From a checkpoint of a small mixture-of-experts model trained on Wikipedia.
Size: width 256, 47.7M parameters.
Experts: 10 experts in each of 15 layers, a sigmoid router.
Training: a variant of Muon for the experts, 400M tokens, 3260 steps.
Below are experts of layer 11 (counted from 0) of a mixture-of-experts language model. Rows are named router (the router's row for the expert), gate (a neuron's input weights, with its number), up (a neuron's input weights, with its number), down (a neuron's output weights, with its number) and show model dimensions 32-63. Each number is 500 + 50 x the weight over its row's rms, rounded and kept within 0 to 999. Numbers have three digits each.
Before each expert's rows: "comes before" lists some tokens at least twice as common just after its tokens as in all text. This comes from a sample of Wikipedia text that the model never trained on. Tokens count by the router's weight.

# expert 2
comes before: "\n", "==", " |", " ==", "0", "\n\n"
router:463511425455435470526489456533548417606451587589482496663490579399457545486433487538506468470479
gate0:572414459550528446577449552526420579496466514545516505476529487554472504410494511457474585489546
up0:576535402477492523592544443434451550539390507459532503472520462508444538493533561468471534550501
down0:497485584566537505478592620478488568489486528505463571494523485549496460409531578482469503500414
gate1:496437428433525467497438467445488480585463534540355436553491466429488557410474543539459524438511
up1:521509548365485459532452510465484502501499472489553429514414540530516560540433492573478498582464
down1:496488550429335507519451412531509491438436515420467510496468446500508502482492559605520502460522
gate2:457478546375481555510588528431407513524520510523406527505548526524474441410429552462446540547520
up2:484498455452452500444498483489604506548506445556473512463569523532513481576517539540467572439531
down2:431481559580540520512495518479451482498409500495525481501529626372491573367460487429534541466554
gate3:461527469433468483516495472405533504539473491562458445512454495425581389459542552351551596522443
up3:563507453509502432506598582532623549476584456558481463507492541538509475425542527426485477485500
down3:547505473486430494536525500513458487551444408435422597492506505570578480505590613553464537459486
gate4:607562534503503502383418579544538490523527547456559554482431600468449472534523490501534435417505
up4:412521553536435511576521507519526500504459476522444523561505475555558454508507539454380572495557
down4:605444563590535484447505446498459498592489397511445457505443508505541443481552490577533580465517
gate5:563535547541478575548511539523416499481565477513393480443568636483528468420434502529458466385498
up5:595578545447553547494473539489453419555452546467566482554501422591505564407578498585459440512504
down5:494546477509438552442566594560498499561397460495400478505452580485448488452341507460459544433459
gate6:606502452491548483488496434537566479558486421561464540525490515523524488557582526495521511457440
up6:482561463565467473443548535541493411545523513530547549460551432512554563480462439516510485592488
down6:415578495438441486477557431507557556550508530499539551523455487431483462481455469488580551474470
gate7:513517508538551501512455574544482582511518402607442459616457521529453538397527477513458464497453
up7:446498497452547494555495488457419534533475416477513523564548562389587476446453436566570546423424
down7:473500569477524492601482423492496469406538442463634534489564400428517448535469485484520451457536
gate8:602474448520569521417434468498443599469572486604501532507489501509482494505535490556479503491622
up8:492554564396490425486535551487408518450496474509528455496495373565544398458433510437477482532455
down8:512484395489518518548476461462486564402438504587535449552575444462513508612491480522400447582525
gate9:537466406451502382494470546428448418502494516500523472402556498463401549461398468473456432583510
up9:509455476529515444524494535445420470526522531428601465461527449485421537538453526491503472547471
down9:499421482490464540461499600453534454378441593431475525573649485499533455480500456535465500525497
gate10:570558389423541501476596546607466423454542548406538440521534602475530510503439484514458549503401
up10:420498452539502444524545441464459509526406528542565505475410532583475510462558568575536584445395
down10:475475554439471583581517584559527482472504541530536579533539494533514556558498459559548559532398
gate11:503533464526501597408595523530406479415451400512458498454481563485556534441536441473408561524466
up11:484485540508464476466522532611458552438554546434424508477494522560483593463518549564413429529484
down11:431528562493524498507457503480565476501492491496501563522470466502487464483468508518535450437526
gate12:462560537494527522494518520428552608493500514480553477570442608504522524491512518546517476446482
up12:565417476613533558406486505505514392563521571452450518416446562419491568531476489540607541580501
down12:495467490485545491478561523527520373514499490487445549450477527553532513503498533428503532619520
gate13:502443535485525440512529514611557569539541461506509484536537542446596429519561504417497525419480
up13:550392446492510482471526651442525627537505544512506461439541544549505512493544572469482546452473
down13:474538505489457434473404454433433543539514467509443504535426494511552497510534574530525438448532
gate14:511479458487448449548425509476455578481545503472490535454500548572474450393491511453452519521575
up14:499534488488421473618483451391483541507537500516583454458463651473473496510445489581497449592539
down14:563547394507496503499510509433575584457547584401545509454442513505499456351472406484567443609614
gate15:472535516461564488579436510442483522479537530424496507468432454511453542656545458490437397551480
up15:445511470434458478418401521527568547433521490483571479470453529539545487501405464418483482609520
down15:559497529459630511527494517575626496499516478465520470508589456586558535473554495476417452497473
gate16:569442438445480548508472376442494447584519534466501442480502498546501575579351355509541414478593
up16:443508501593631555620447408537626598498451494474438542496448515515453572527569455546509593479538
down16:444431534502566418434434514559524508519509510516464467444514496450497529467497551498485598547563
gate17:519491501486473504474475388450492536530499450397538425511553492464490499470478430471533422566426
up17:477467455428517444571463445529523506484485512521509543494459509432435493583501541590509521429417
down17:474426454543398580509500514438475602518561392451566499460469476582516402403577490486484412427542
gate18:527563508503502475506635484500568460534423546494501577588476428499535515453584493543481516509504
up18:574547555512508593472522552530464514529520502511577452497502565477574514425497471504543423504500
down18:467473496535420517400515571502479483559482535511447561544559418536495584549596554504428532453506
gate19:421458523496489400437417506467604494475484489465447482478514504540540456432414457450473490529434
up19:439553501475387430516526404430515487554531448535478505532422545563521455451486526408485501549628
down19:395541509521486466504445482516483517460521521472585455454595490494490515562468438397534404484484
gate20:526449522404525578423438473488445505534506432546516482393529529491551547546451517525542471469478
up20:445475456536545529614465452525489486520549483525492446519565473405493514502531524457513410529526
down20:434508488447554460555455519397519527486508503491507560502558505531475552535554488564494504508470
gate21:572562478534493504527522446487422502440400573472561454360548519531607485560625550534586458475476
up21:617579614400531527521428460602558409507553486533424457565512465507425449458456471454419475506596
down21:493565483507498556476483414503440400483550438477443478582490489551509457512510481511426479508551
gate22:491536418420514531506516570521449540449512485480427430509475556533521494422525448541534424454524
up22:557492531462538497516570507525537543530532520494585503554564391464458493561438461439478449446545
down22:475518491483527489517565490566470488498465541526566508580493374517464570562618502536546495552503
gate23:484545474454435553510454503499374475461478546456466552501473482526502459483450473471480505523497
up23:615492506483558501552588574530504487504568505548488503504551462555522551465587561501515465473502
down23:540495533500490528518528509578585491503484426399457585530451461542539483480461429610445521496449
gate24:445481456558585525442452436360538579519528449468517497648561503456571454595524486543533452523507
up24:547504502523559457448456484457533492556548522529547494520543560425573469462452465467435488513424
down24:555501557437424539562484497466513547521577554543502510529506462435502490490446485490506503538540
gate25:447472541532513453546415498570421490453536510494491442553571454530546567502566456398534557444494
up25:407518569455537448501367487484558558423515489622486510455517460484491494543541544600499387535527
down25:531503440497475506539478453467530468536561372495531551518514552496523525585502497463483469454511
gate26:588487593487461566492479526515498548493544462463522518531513521528455525480447452461495568557529
up26:510504513589502571508587511601538530577619475474553398489522484450450581506440521464510535511412
down26:503530492409548503478571519466572546491464414453470411483529413519456544518556520447527570483516
gate27:455404503626593509492484465562575518465501547501441489468332484490556457481553512604519470555528
up27:466505621547445593501461497552450444563567573492503512537507560493559559461484571428503550492498
down27:500530442461607485508486499570444506565533533540559421539479493489560575538455506491524552464432
gate28:504471468489502496513476423454495483471455535513525454557479516529407550537575461474539533365529
up28:458556522468496486464536422549542547424486458516523462470472557407510526463626543425593548495512
down28:494432533538454469443534459534457496521488515537466505475506509477584499451559483478510480529504
gate29:500580455467479545527434510549513538383612570537481519501513527526517515444410541525547511410438
up29:477506477487493575587495468574478493506457438517527524527559495485530445426473488530576549547596
down29:505355434483440443406491497435542473474520466441550547597510519452560475504537548475604460451478
gate30:548437545555509541464477591494615508464493462462428493461520513566456491520463460412408472552566
up30:487455624502502440477506448492474508542477412360441445531510468484546461414520500489501471495576
down30:528487515443545503511476524512465570481545543463519437529529455548507401486444592557463554454495
gate31:554476503520475466435460483496556409505549588544406429436391504451534442525438517484512462535575
up31:476538494478463497548491541440521588431464496574523571412550494446503567536588582446431482577526
down31:542485453449436440505471481505416547499556622529496547536456418441493514480509456434441504499479
gate32:414482472539541520545502510502503514483510494486507469460586534611602576496483537545445435521553
up32:465437474484540580441599456490462604493465518650430477555567546517571571463463528480458582519521
down32:548568464539544419408496384475469555462435520502543390474468545531463422495472574575613537448337
gate33:422549513517513560445534603527540378575474456436419518469509545455478514537500477533525521589445
up33:496489456424438502483516523444485409496496464492450430399457504473538458538581604449445475470477
down33:556487503480534471453500466499413509502493436539505448510536514538547525535439560468459466402410
gate34:514539447486501430472445511512402545415478563501534479503506588481529480427379571496497529435526
up34:442514531457603508482574509543545465487586470444396478509580465499547494536538498498548380484319
down34:464536490537539449474434470513462511525623548429502567525445477438520473543524434480503536548534
gate35:514493498451462452562508453563497504482552441468465511592553489510529487531495503519467363573469
up35:503539489526460441467398544435578536462550460548452478556493509603561464464446479554501583531563
down35:469466391451586513489514610538443512541559512449553558555445457491514453463418487549571465516564
gate36:498491492449491494482526526454535523580450483426497577560484571454518525479521444594491448494444
up36:583455476542503550549489518515539468414527530521527537509452489486530435528502547527434617533513
down36:458599557533566603402478560470668529482497432436456443494528421513529444449542443484444653549597
gate37:512566473492406553468472573488382467526537434573458527434529463592506491507542586397446500459528
up37:400581455469441415542511463481519480552496474510518562599562436533517438493509568438511426479519
down37:532491543534469481393574512445482559511436508463524587585470469500508523385437499536529486458532
gate38:508493465480495444535606565581421601505477410395475563562493521498552523461480537472463457448523
up38:535487514452572471529470610597460526517608501504485594547548488485571566517526481499578456480572
down38:451390426549498430473558496573439497566498483507524531444565428503496527590493560498553527433465
gate39:475454475534466461433461497481479420476437611510471501591532520457532538527435428443465542481573
up39:468459587467577514472475568536491454508619391534507486487528445530504542401535539533505410494408
down39:549465555547501529436513488529439480442408511545528455488585453503539563549568485507550583510539

# expert 3
comes before: ".", " of", ",", " and", " in", " of the"
router:550463516537436441477520561572485417529464478488555548517569563444486501535547490554528488420539
gate0:438462556469479514470514442422470488591520577504432557452560475435445510545451484535450496416412
up0:513475550428435574466458484556476490634570414549478496464485471510466440470506456563420426534535
down0:514509525489379550528467391389527502510452440448458493463551531513402465504512505522581390457527
gate1:546537399508568495575501509518455504457460600520479572536374579461504534516473439416543590566519
up1:545530452445533496570464600441462493506529588498522521531429606544546493443489497511517560487530
down1:522384438564443574464501525463480550538498460435551492479519397535456478442534569460467543527564
gate2:511501445482481499425540420516591535484522508466465572452419472489517562551611544474490548494441
up2:489493488484509590527512424532508444444535556479485375551477600504534549515494574487480543472480
down2:462437511426478432497566466531446474625515540508465475562468409541495490431429475481486474464530
gate3:443539521386486456503576515603546443483467421474462513542540492467505633535552579437453511448500
up3:516533489526453446518470464486480486583545490517495489585485491479471458572481465472480528560456
down3:581469490510504459455492560529543509455499502454511465487419539481444424505533513498700506478505
gate4:465423507552493513511563501445491491485509459513456563584455553482506494381502480529420535406442
up4:517449534380566422563537541554520436529455462490527529572505596517489501534445486526437488493418
down4:530494597534427459494473548496572568539468559419472666605400521545493462455548490524519496510438
gate5:509520409440512378574491540494517517587485522616484509486479481473440455484508593452467497498483
up5:473407438546536454564564533431523480577578506403410530565534551544518555432528544446567345554491
down5:508516529525612524475588522472409482554477522505574506504515540460525524546474465456567493480450
gate6:411466550506396630419491543470559458447486466619450514560534538386550484569470470500472548474510
up6:524437480360546526467444516481529331524487418445466537430437418416475533474499526521547482461535
down6:484594481536490418518554615566483489466490460481470475372421519543507451477492484493428554474501
gate7:560486531458453454545475503562412482541517541523476468549463481527461432519457527497435486450495
up7:458515498479453636463505570424527539437466595468532469474518490489555499494565572478495446482435
down7:542450569511516564480512487568478476455476508549459513465495454466481455539471398553448456528563
gate8:483471453592425536480525497494498416524580521415481468530497457518409505570515442628457537458561
up8:575451440517458498535431538442525446551431499446538401517421446528453544424539498532515510480531
down8:481471541476556499590462552488538540378531543522584472453494428491513512439489472438493478570456
gate9:547527504544488529510577537546415510512566501526581452424510521462427424520591506500523539522422
up9:457601546487452550384392455534494458533582507490560380429501550494438539472551531639539561478447
down9:431508488521570468501485439514522567484447508499524511495483521527532526604426416471459505480536
gate10:506616471508407467486502548552475409500488542547492478475492459445394463520560547518395433526487
up10:528578496475619507483498524490479381524563466508517449599475497410492436450566533532488553419502
down10:481535445411494444496460497396612479559453435531485432597439510458466535394498616532486557427474
gate11:468511528527488508453471497598522578555546595498496526469572457555388393568500382467515462501452
up11:534543492456512599514477505449451517388485444445477449452448496544521579509457562501432472481558
down11:529512419500555470529490501408500416485572454443600418519442511463548489543433446533549502566465
gate12:549430541508441445541524464464477513501538425526501509445450519516574502494482431513547454514511
up12:513460462523481453420499647566490577417560544524583518548481548527588421521522520418539456519518
down12:602448427556476469512526530545559573514462492500548573478525431546517493433530526534567513534479
gate13:522545533559511581476422506529510481512505435516446485466511487504549487508534544452483525567592
up13:452518507409495494546562455555519432570464466464525563414532470434520478517531541547480560479522
down13:453450486485485470522459585400447476522509490379517428564450506448481455451508488502515510493508
gate14:431647540475554538522598448449513442454451551583498512513393396510515464518454507517485524474491
up14:516598526491635526480540369406509511471410530553497482560525430498583468474425524460553468525496
down14:428425551508571526482538489439529515541539459638485451566576502497610549429432449412516522453570
gate15:435483548574511469463372508474490543423589458499460429576411547486409484489412471516550579486558
up15:503562481527500570479451487497474543514543623481537548487510526497520545453503493470571508579559
down15:484596488491536488494537549525490432550464469434557463427471522469563583496504560488618409454403
gate16:502562491563493549524441490483449385553522444448482560576557632504526487533449457485466436467540
up16:517462509478468566481436458515509596378380451509534535482519520499460561424545404536527458563517
down16:526525479525543548449379567527484372623532463527492539595486518448445357532474472552523494547534
gate17:520581461523564565547483523563530490432550551562480531583597522534522422507471439537538513506452
up17:540441430460498454589414473505497478499541529511460451478509554438565524436529547622443507392462
down17:438507425514519469487458558439614489485505516515482486494520487486567426417534484474477517532597
gate18:540527473451434552598536514456548569541469482537463567525514468516497520476517443510432565431450
up18:509475509586401539454539499402493532529470471453510517376558481597538514554572428459482543642601
down18:491528509543496503494473564492541457496523457486590508426492499506477563529567587508514468481524
gate19:525451464465482438453426485490549491521456486503486477572562536560538507470511461459482507534563
up19:516416437467491507440550555574502451517512540455459501517518452524508567470483561457491452441536
down19:554562540524455484442556490516553543504531550459460422489511508505549405505505536500466515481533
gate20:481495552471469464540528518517439577414529550538583488441447525369485469489508600496452444477553
up20:458538583551491522490584456493519471547449489508364509520551451404483487573467555570517481578603
down20:467522529518506511539429574478473653613566445483545482483491537549533448492476445495411434520510
gate21:479468613475510474507484533570484510518442539590550471589573524496566499514488470581470519479544
up21:471526458538538530467420450510530477475523474506533465507453394519519525538486534442511586470507
down21:471549466564487438495490581443444485417506510552519612456520436503547583397506483483514517516571
gate22:455573406515421471550545479516529490495392547385483536452534448493518474500457472568507549482470
up22:540522594507497433465564469467500487486472474530494453617444479428493475483411482433437502350383
down22:480536470518474520560507522461445515537580552584551525454470585439441563380526558537409462484536
gate23:611457474579485478383538532504515536457500509446463432487479458510501442539448500519543423419339
up23:513445504552440487512426472540570550525574485355530498500495516478382478595513412557568435438497
down23:617475543525552480471520469584539472513512403500454459534539594497510443588452516529528523460531
gate24:492574530568522499536523608441394557478483541417537522485485594420479535527472546593623528536531
up24:571490483413542434583543442518463530514490496573491446506559536568440540465466487489495505475513
down24:446490453527505479528480512498517476439485548560483482537496545539445500489431517519523503485484
gate25:500448517453404518470497485512590619513445514486539523433341583498555550521582414577424485588567
up25:422504464451584544527533465469538521515505537452566534447502513529452573498396490481470381542450
down25:509481454502481506445587523422560456479472431467405544446466492535538494574461477483556457551478
gate26:534440478543504513494505505567477506486439548515461524544475484579547484471593498407526423416551
up26:485518528494517476534473508529494499553513526535441546535525523404475523499490522562543581489466
down26:530506478486455505446488485544514519432493528514434476516497494485528578597590478555462504404524
gate27:566506558474485418396524399527338566589452465485537468550564546583501514596504413462440515561516
up27:533535495409605392527503492563460461545472524559426547455543585437506447495471490448451451460424
down27:555521518476551502441458501481361548538581510477550428552477515487522522567450429450475531496538
gate28:445451452441510411528483447659405516579415434562507546597534498428438531509524508565411480520486
up28:608528503516500521551491531474461506498614516542416543541458448487510443563518444474562493530509
down28:533445539500502479501573467498518487422547514516476458422471541543447434450466493527504577522586
gate29:534538521482449483602410502440544485487532486534542460522502473571402452577504400451484451582414
up29:518515414488532377482550542521474538415522489498524491502448503545539513479597489479511456482520
down29:466398616529503493515453535531525548597441385457571652517532513509503476395506503484509485530480
gate30:489461491523556542560550362439509539566527565511498547566517532527581501395474552548469520566544
up30:470520461511471478445601530545499477565503500532508577548485491438545538559458544522578508572516
down30:550424555448423457495554472522488570465437508468420473478481527563395560513489558515483458488458
gate31:535503444602451582456484524495615484502510549458516562524519478485412495470563470493455454547480
up31:475457412492463558534537477525476484507580504542327561495480484478520431479449542528513411499431
down31:588431484478432640561483522506499506500512526591551438596548443510472484484466488521475457390549
gate32:609521453480394481554553534526477562478552558520424437508552550420478502397541530556483525514520
up32:512567573441477491584486472593497545504503557510512512516517565426496485432476581530529498501534
down32:451486508478517450479528484434542481605517512501507552476499563441536507524501519437447443650466
gate33:487529563513449539490510515532446425515445419448595490506509574453435450500459602523495546460524
up33:548402501511556493517420525541398409495545461519500538504524580572495501386431476463555383398421
down33:486448541468463541560497551515488457418430477396508521516435474566412560514463519496446484505439
gate34:491458541527458514657431482440443546519463503443443469540549547459512445590511437526564477417421
up34:483567467493401527503379509462501441525470507480433489529561564558491492555603472512598491440464
down34:501439512391515501550505533510483515586413410615437399455409494574560399443410579493604548506476
gate35:543467494473449472444495567448419505522523491561545481543391429569592454413509565480501411510537
up35:477532499409439481511557463517504508575561503574375468557469427522532511496523473578544511455522
down35:470442469498462469542504461367473504628538534446538417452511533560505520516505522495431428481576
gate36:552586507459560456576467425426474565410391494413526596480541509466452462538565428566476465472546
up36:445464548542437524470576559531557490480515529588467571543434549518533520487520556509532476477613
down36:478564535550509565551490512576496579427534614501515511536556513484482448508525501429517477518481
gate37:578474479490487517470495494452473530441456459555566495514522531651438605481579510480429512516571
up37:503508591397445522498478540483632507545440638503563488467448519500545499517466463530462542419415
down37:546527499567392518534565465482515458444487568480503437407520447486490476455554462579553569481524
gate38:449545439382554533501443568587518465601604552515556497593493560498470428459528560477525462470520
up38:448606456397580453495459543548454498534545554525498435484371576453513476492482487503471462516578
down38:464550550472476475494653465461537542498489516533536555548553490485485464562477496441500470519424
gate39:495512532486521442451498515446474465498530494526497491547465478492486463375534561507586459510435
up39:466556489481556465512536416474448575529475387517474479470552465563475563484606415604461485460466
down39:477517447371504469505384516418523461516553462560448508495370510585470455451507452509648453529584

# expert 6
comes before: " | ", ".", "–", " |", ",", "8"
router:519525480498477532503539459574502434469509413571447449496547508501506480545566513504506584522545
gate0:539528514507459454531556492512524555489499515410495565554565571446576524551532466448461525449358
up0:484545500506575501518558519552518506521497506467444553448571528411563530549531405617544510453448
down0:558598448590525386480545420467522492520575457469545544428512566542474466469509478512384440440506
gate1:469553452477592482525464501567474543594440562482557433540486517393466424492559532500443530559426
up1:481475584547482419487347539527480462539506523507577413411502525477464470529535569504442503445494
down1:540561501513493567497512476438550483542586531527563500435515495535427527421581515538506545540557
gate2:404497585544511461489544437462529415535394514591545536528490469407479503472401500512488387535507
up2:531481483385460525491475472392488556477569550510583475527517483572441501474571476471452613485477
down2:453546468465469503380468496475522473483452558589444424537509543497443536541506376616459468559511
gate3:488456532514426544500502518523559515578474512539533490535596524503468460454422503437521505531485
up3:453504486471516599545514522507474530389547520550571546522506507500461514538505487461497502486443
down3:558430453466423471526443414548555546542486481453482523519543452469418516498501474530432497532466
gate4:437530513471517533552510460462545564432551482414496464532529548481452485533529416552477448498561
up4:473531516472483497544507436468516488450532523442486484473305505590427499421489407564469371493559
down4:548490506529531481539390498500507553586457494463530521482399454498560571424451517615499441462480
gate5:524490454425478514539545534529500542442480430497478459500495508449425456552527486493481550533570
up5:448503515601439473402498466460545488552486579533590514523492489506447576443401585435484492409538
down5:441474516538435617524606504541489409558466439537474450476513574430398513466475394517479517402476
gate6:523475541434476448499524419503477497487590555395564498524495449544414518469599521491460502586484
up6:480454467498412457431507459521462526443596521435527544533441511604501573531539451503547492439530
down6:520470471401461536460484639524541504488462508514520478490541534441511539448459456387559442428529
gate7:534476497476506569504466631459506486527555457505430533536418514437388540601534559431469529473610
up7:517471585497499587598504564571452564464481412483418528465462529505526498459466430409453539476514
down7:481618457558506499460541463437470582466522415432526448559460518461466459493412455534483535508487
gate8:464510533517575517549464452484526496582559421597498557513516450501482542489508622543525504549602
up8:483405528498465487547432530582429526468484498390415503546547560447530558479553439392469480473430
down8:521537557553561481496489516524490424514485569498540503453485555518543547516340441556475401436537
gate9:584492502574517445522497625541568463493547574480551431551559490486462506468563412503494487417534
up9:499461456436451468495501415499527475498470497578534576538455606503478520532486549534555544522537
down9:485502507435427415473496515567454533439481469537530375536643463504428488467542377439463578390470
gate10:473458487540494451443505529628499384443351478455470495492530481494497496616485530519534564509506
up10:490515487505577481456503512375479549503523477480474569513513587551483405534635456485617452575413
down10:507501475448548540538586483504482585513553540463532543483509569617425527460451509439413413515526
gate11:408440542454401483541483471511596480492504495627473557531508502523456475538445502495529463496414
up11:510531492453533533563556565527430520582457542446477547543498436477534522338569533492483521542603
down11:449529446401556498498555595472520498450431481477438474470425552449436571471580455358480549536480
gate12:538595465529528448350484557478467558456424517497525491516529561484425567548437420464517472529555
up12:465453579506458534510538575515552426544427519442416449457483525478465472435528436458598513486271
down12:503525440481442417394583417413518562484510465547484536486489580558438480536479430520513509571547
gate13:531503419482506505443516504479507534516476499488398490530466486519511561453547501589528540486516
up13:501550494489490520545435411492538470529442516466492459542495421496473429584544527599525475490571
down13:534501564462555470485543524512555433509573432501576439573469424458486541512550489528479498545463
gate14:510505524524460476436436495419475468517481415529499436483521577440510547493534537582556560428482
up14:495537584543464481547560488432386445509500458505426528532507478553519652514547499503512536479542
down14:568508393433523521550471429491455510544542530615549579545498430432479444479513564462509412457482
gate15:539564538596453535473567529464511524588464551434557522591482446536558495429440507531508512505516
up15:515500523510463506446525442458496557586481517432506533506447468580620460459500494578434503538432
down15:493523457493463412400548436447527503546476542461593472473468485496522534362437585580470476506432
gate16:512436492498510609483513452479429502513561531495499451499531426441514454467592482546473462509474
up16:489420528518575499554509545511519461449493499457499502581472484489643591439460458541541551512447
down16:481508478523507494444392417398429463432608570534550582515507451482590452497505444537457527511552
gate17:558543403442520550554444449430524476498457487476450398441405481498457611511556494517545569508464
up17:417503525547600492421493590592552488569493557502495565448542484525461544471465475542465490488517
down17:549448485550558535535517490547482507461421523452597522554489502424524375524512401552463487434407
gate18:425541571487504439418459508553472388575532429477357516536516526510601486504442426521439451452509
up18:530525535557537530562507507441436481530442532567404559573512550600454443515526539568414556509546
down18:620450510489473574591518465532530464549485474537517518435483601414520563478532486475487536524435
gate19:574560443477515536447434473484471522474520478541559423536558524527497493608470492491496528515506
up19:579503493467486525419434474455500519484499417490471424543547506544343498658473530548487506514472
down19:496406455424582457525496553537526530528504445532508470423578504474549508469473439557493472481482
gate20:497486491502541545463513572527547520505499455570512509464453431511518501408448539469526485476487
up20:504587403505515477566472466556514538544466490411513593417458492459532363567456444530473394521506
down20:461456452477492526377506524555453492491506413509473514549557451511501504597506529487468664456530
gate21:491431530532483515507563544500424475561522459486586473456481476498469572497461548486515546482451
up21:503451545575518499416479430484507534475375440520437477464461555358468521438530519492495484549484
down21:485487550488452420398535519484518515508540510514494560521508517459498550476477465465454469575520
gate22:434557460601416515438489493561494569486551507517550456492497460484429465508484538441445543523552
up22:520465569492557505534469550487490552527560501605507557553488404500445499544475617395457473552481
down22:524456502535512491516488436489555455492475473499451503548444502548543504593562443519505517527447
gate23:490483409425538582559484521563483470457515542485539481521598532477525470532548552498481407431520
up23:575521512399510513505611500538458490412547563495423460461613498445466464497539495519485529439530
down23:467602579502477542469503533500533497501417557535459482461559573533561521478514474489433472515473
gate24:616580572531539575531501466428466523478458536427567520472501434481473532499485433535560482490552
up24:468438436511463479558524532595593465443507495490489484561441577558567494510532519583491542455490
down24:451512542470565540492516470419516488513492537469473512478532520534482447467550508556582538357511
gate25:481512569499548545499387518462525518501446528522474500499479553499562540427524571545398537413564
up25:560482423483487458467501617504536468491573512591464476493512519570410479500450443492500523441495
down25:437528537601563489559513512391539447466474449520536534501561546474467555483535536530495586543439
gate26:458509473484621501447453517442431455538429460521438490526490617428493486506551452506433511533532
up26:636466547461460465600546515568446542423567471554555480516524384590531432552458528554506433561466
down26:453426500585451508649552421474561577550563486424576500492449553523543505528548507499479428416526
gate27:514504549543549553541506483490611550515529498501457487565437446501478482581496549405491411461436
up27:473588543566489552439418470469492424486583604485497526450582390465460457550530473472432459514504
down27:486585477512572455443511504488568442522520455471432519539429478524447460556484518407481528453509
gate28:520479480465395513493524496478483424488496495465421533530525516504422514530533520498567466546538
up28:485505533467520512562563560454557516567370485583478453458413497535483571582508462538517397461500
down28:527550485544573578499522562561506569570508383492462548518475483555605488488454523491500498483433
gate29:460436492488483536508525500533544420484550459461430540606535562525430470557550545468458505408603
up29:519474586476480493496480475497478490422534538512440532490470444467540538468552467555440496487463
down29:459448584556453472516532520529506576592468454534529572467540435499479478650529546421474506529493
gate30:543582514481553510520432473529395426529442468475536533483589533542437500589493571472542456416549
up30:479553521560502415432520420426552580461475501469504503494561502525492430462514587516421502499466
down30:481547501495500425494509538473473488547517458480401525567516486527452427393474511537528433527497
gate31:457493579576493590542468541468550517609486459443483562478416478604420555450527505531502448476453
up31:520503568495502588429533490491473458499448443510391530495428424489423463588485521554507517520532
down31:540480492513419644526541526489608418465521499454505474389461487392538535535460433495456450524534
gate32:476501502482387611449520422500425582578416506503541538519472453565531517438468451554580549453504
up32:491469418577562547520573464592492520498637511513495474553500551589557487535472469554482483460501
down32:572536500568543531527525509513624582549566446493548542461549530569493461548447463515458482479488
gate33:529516486422445487521392476515453550590501452539576493423508511469431469469453521459520527514476
up33:516545473526569430482514467539534465442442523466392498566550514546548612559524460501489528386570
down33:444429566472454471492534526393467605423533509453523520502483492559531410515567440511568463461543
gate34:420440519571476410495547531514419491489500443486509462487465544509633543505464489506444542523396
up34:548464561461582400551427495557537500391513518521497506575512536590467538452485463410474545548500
down34:563481453493445443482476532516524583483449467521496521549437512564537493484483569480413415569469
gate35:542445565551542446436568532425481459500526569498527495464522498472564403510613500548546501498485
up35:478473551546549536518548485410474432508563530455542463557513484513584460488656496530519540506502
down35:428515561546452640405482557501467424535543532463461462512524521530510439462529455468536527466526
gate36:505404411487498519450454472535541427422520541572612499564402459469468480471471461514573457541390
up36:465504487470461512532428511414504526554493440342455504423568555640583464479532520452446505503560
down36:457438495490432478494482580467524453491474394586487486441445438544526519520580448498512507503462
gate37:559547552459520379421555480502470477586438538531463460500540455584512488535521479542460525544494
up37:565431507514374475520519494573439517499521528470469448522425616448494504487530433554462505387578
down37:543483394455460454525493436464467528455508551493481410609458473547490448511474508471553582520465
gate38:485473529539494384511507467536492546481457431540546547427636547566385558515511548504547552491478
up38:443441467567488423513455434425513515477531442512413434540431515557462403397518413445462432487438
down38:536513564573505473528577450505489530447475547437482475473503385583402577422406460481503518494479
gate39:513552597596520486457556451412538497607522535533447540498480542467576524480624471432428550578558
up39:485492496534390459473582447429554422560503438548417519551448481498526502511609422516525609591529
down39:502586477465504534551478460522569439556504486488453514537476535540454495463472502549506464559583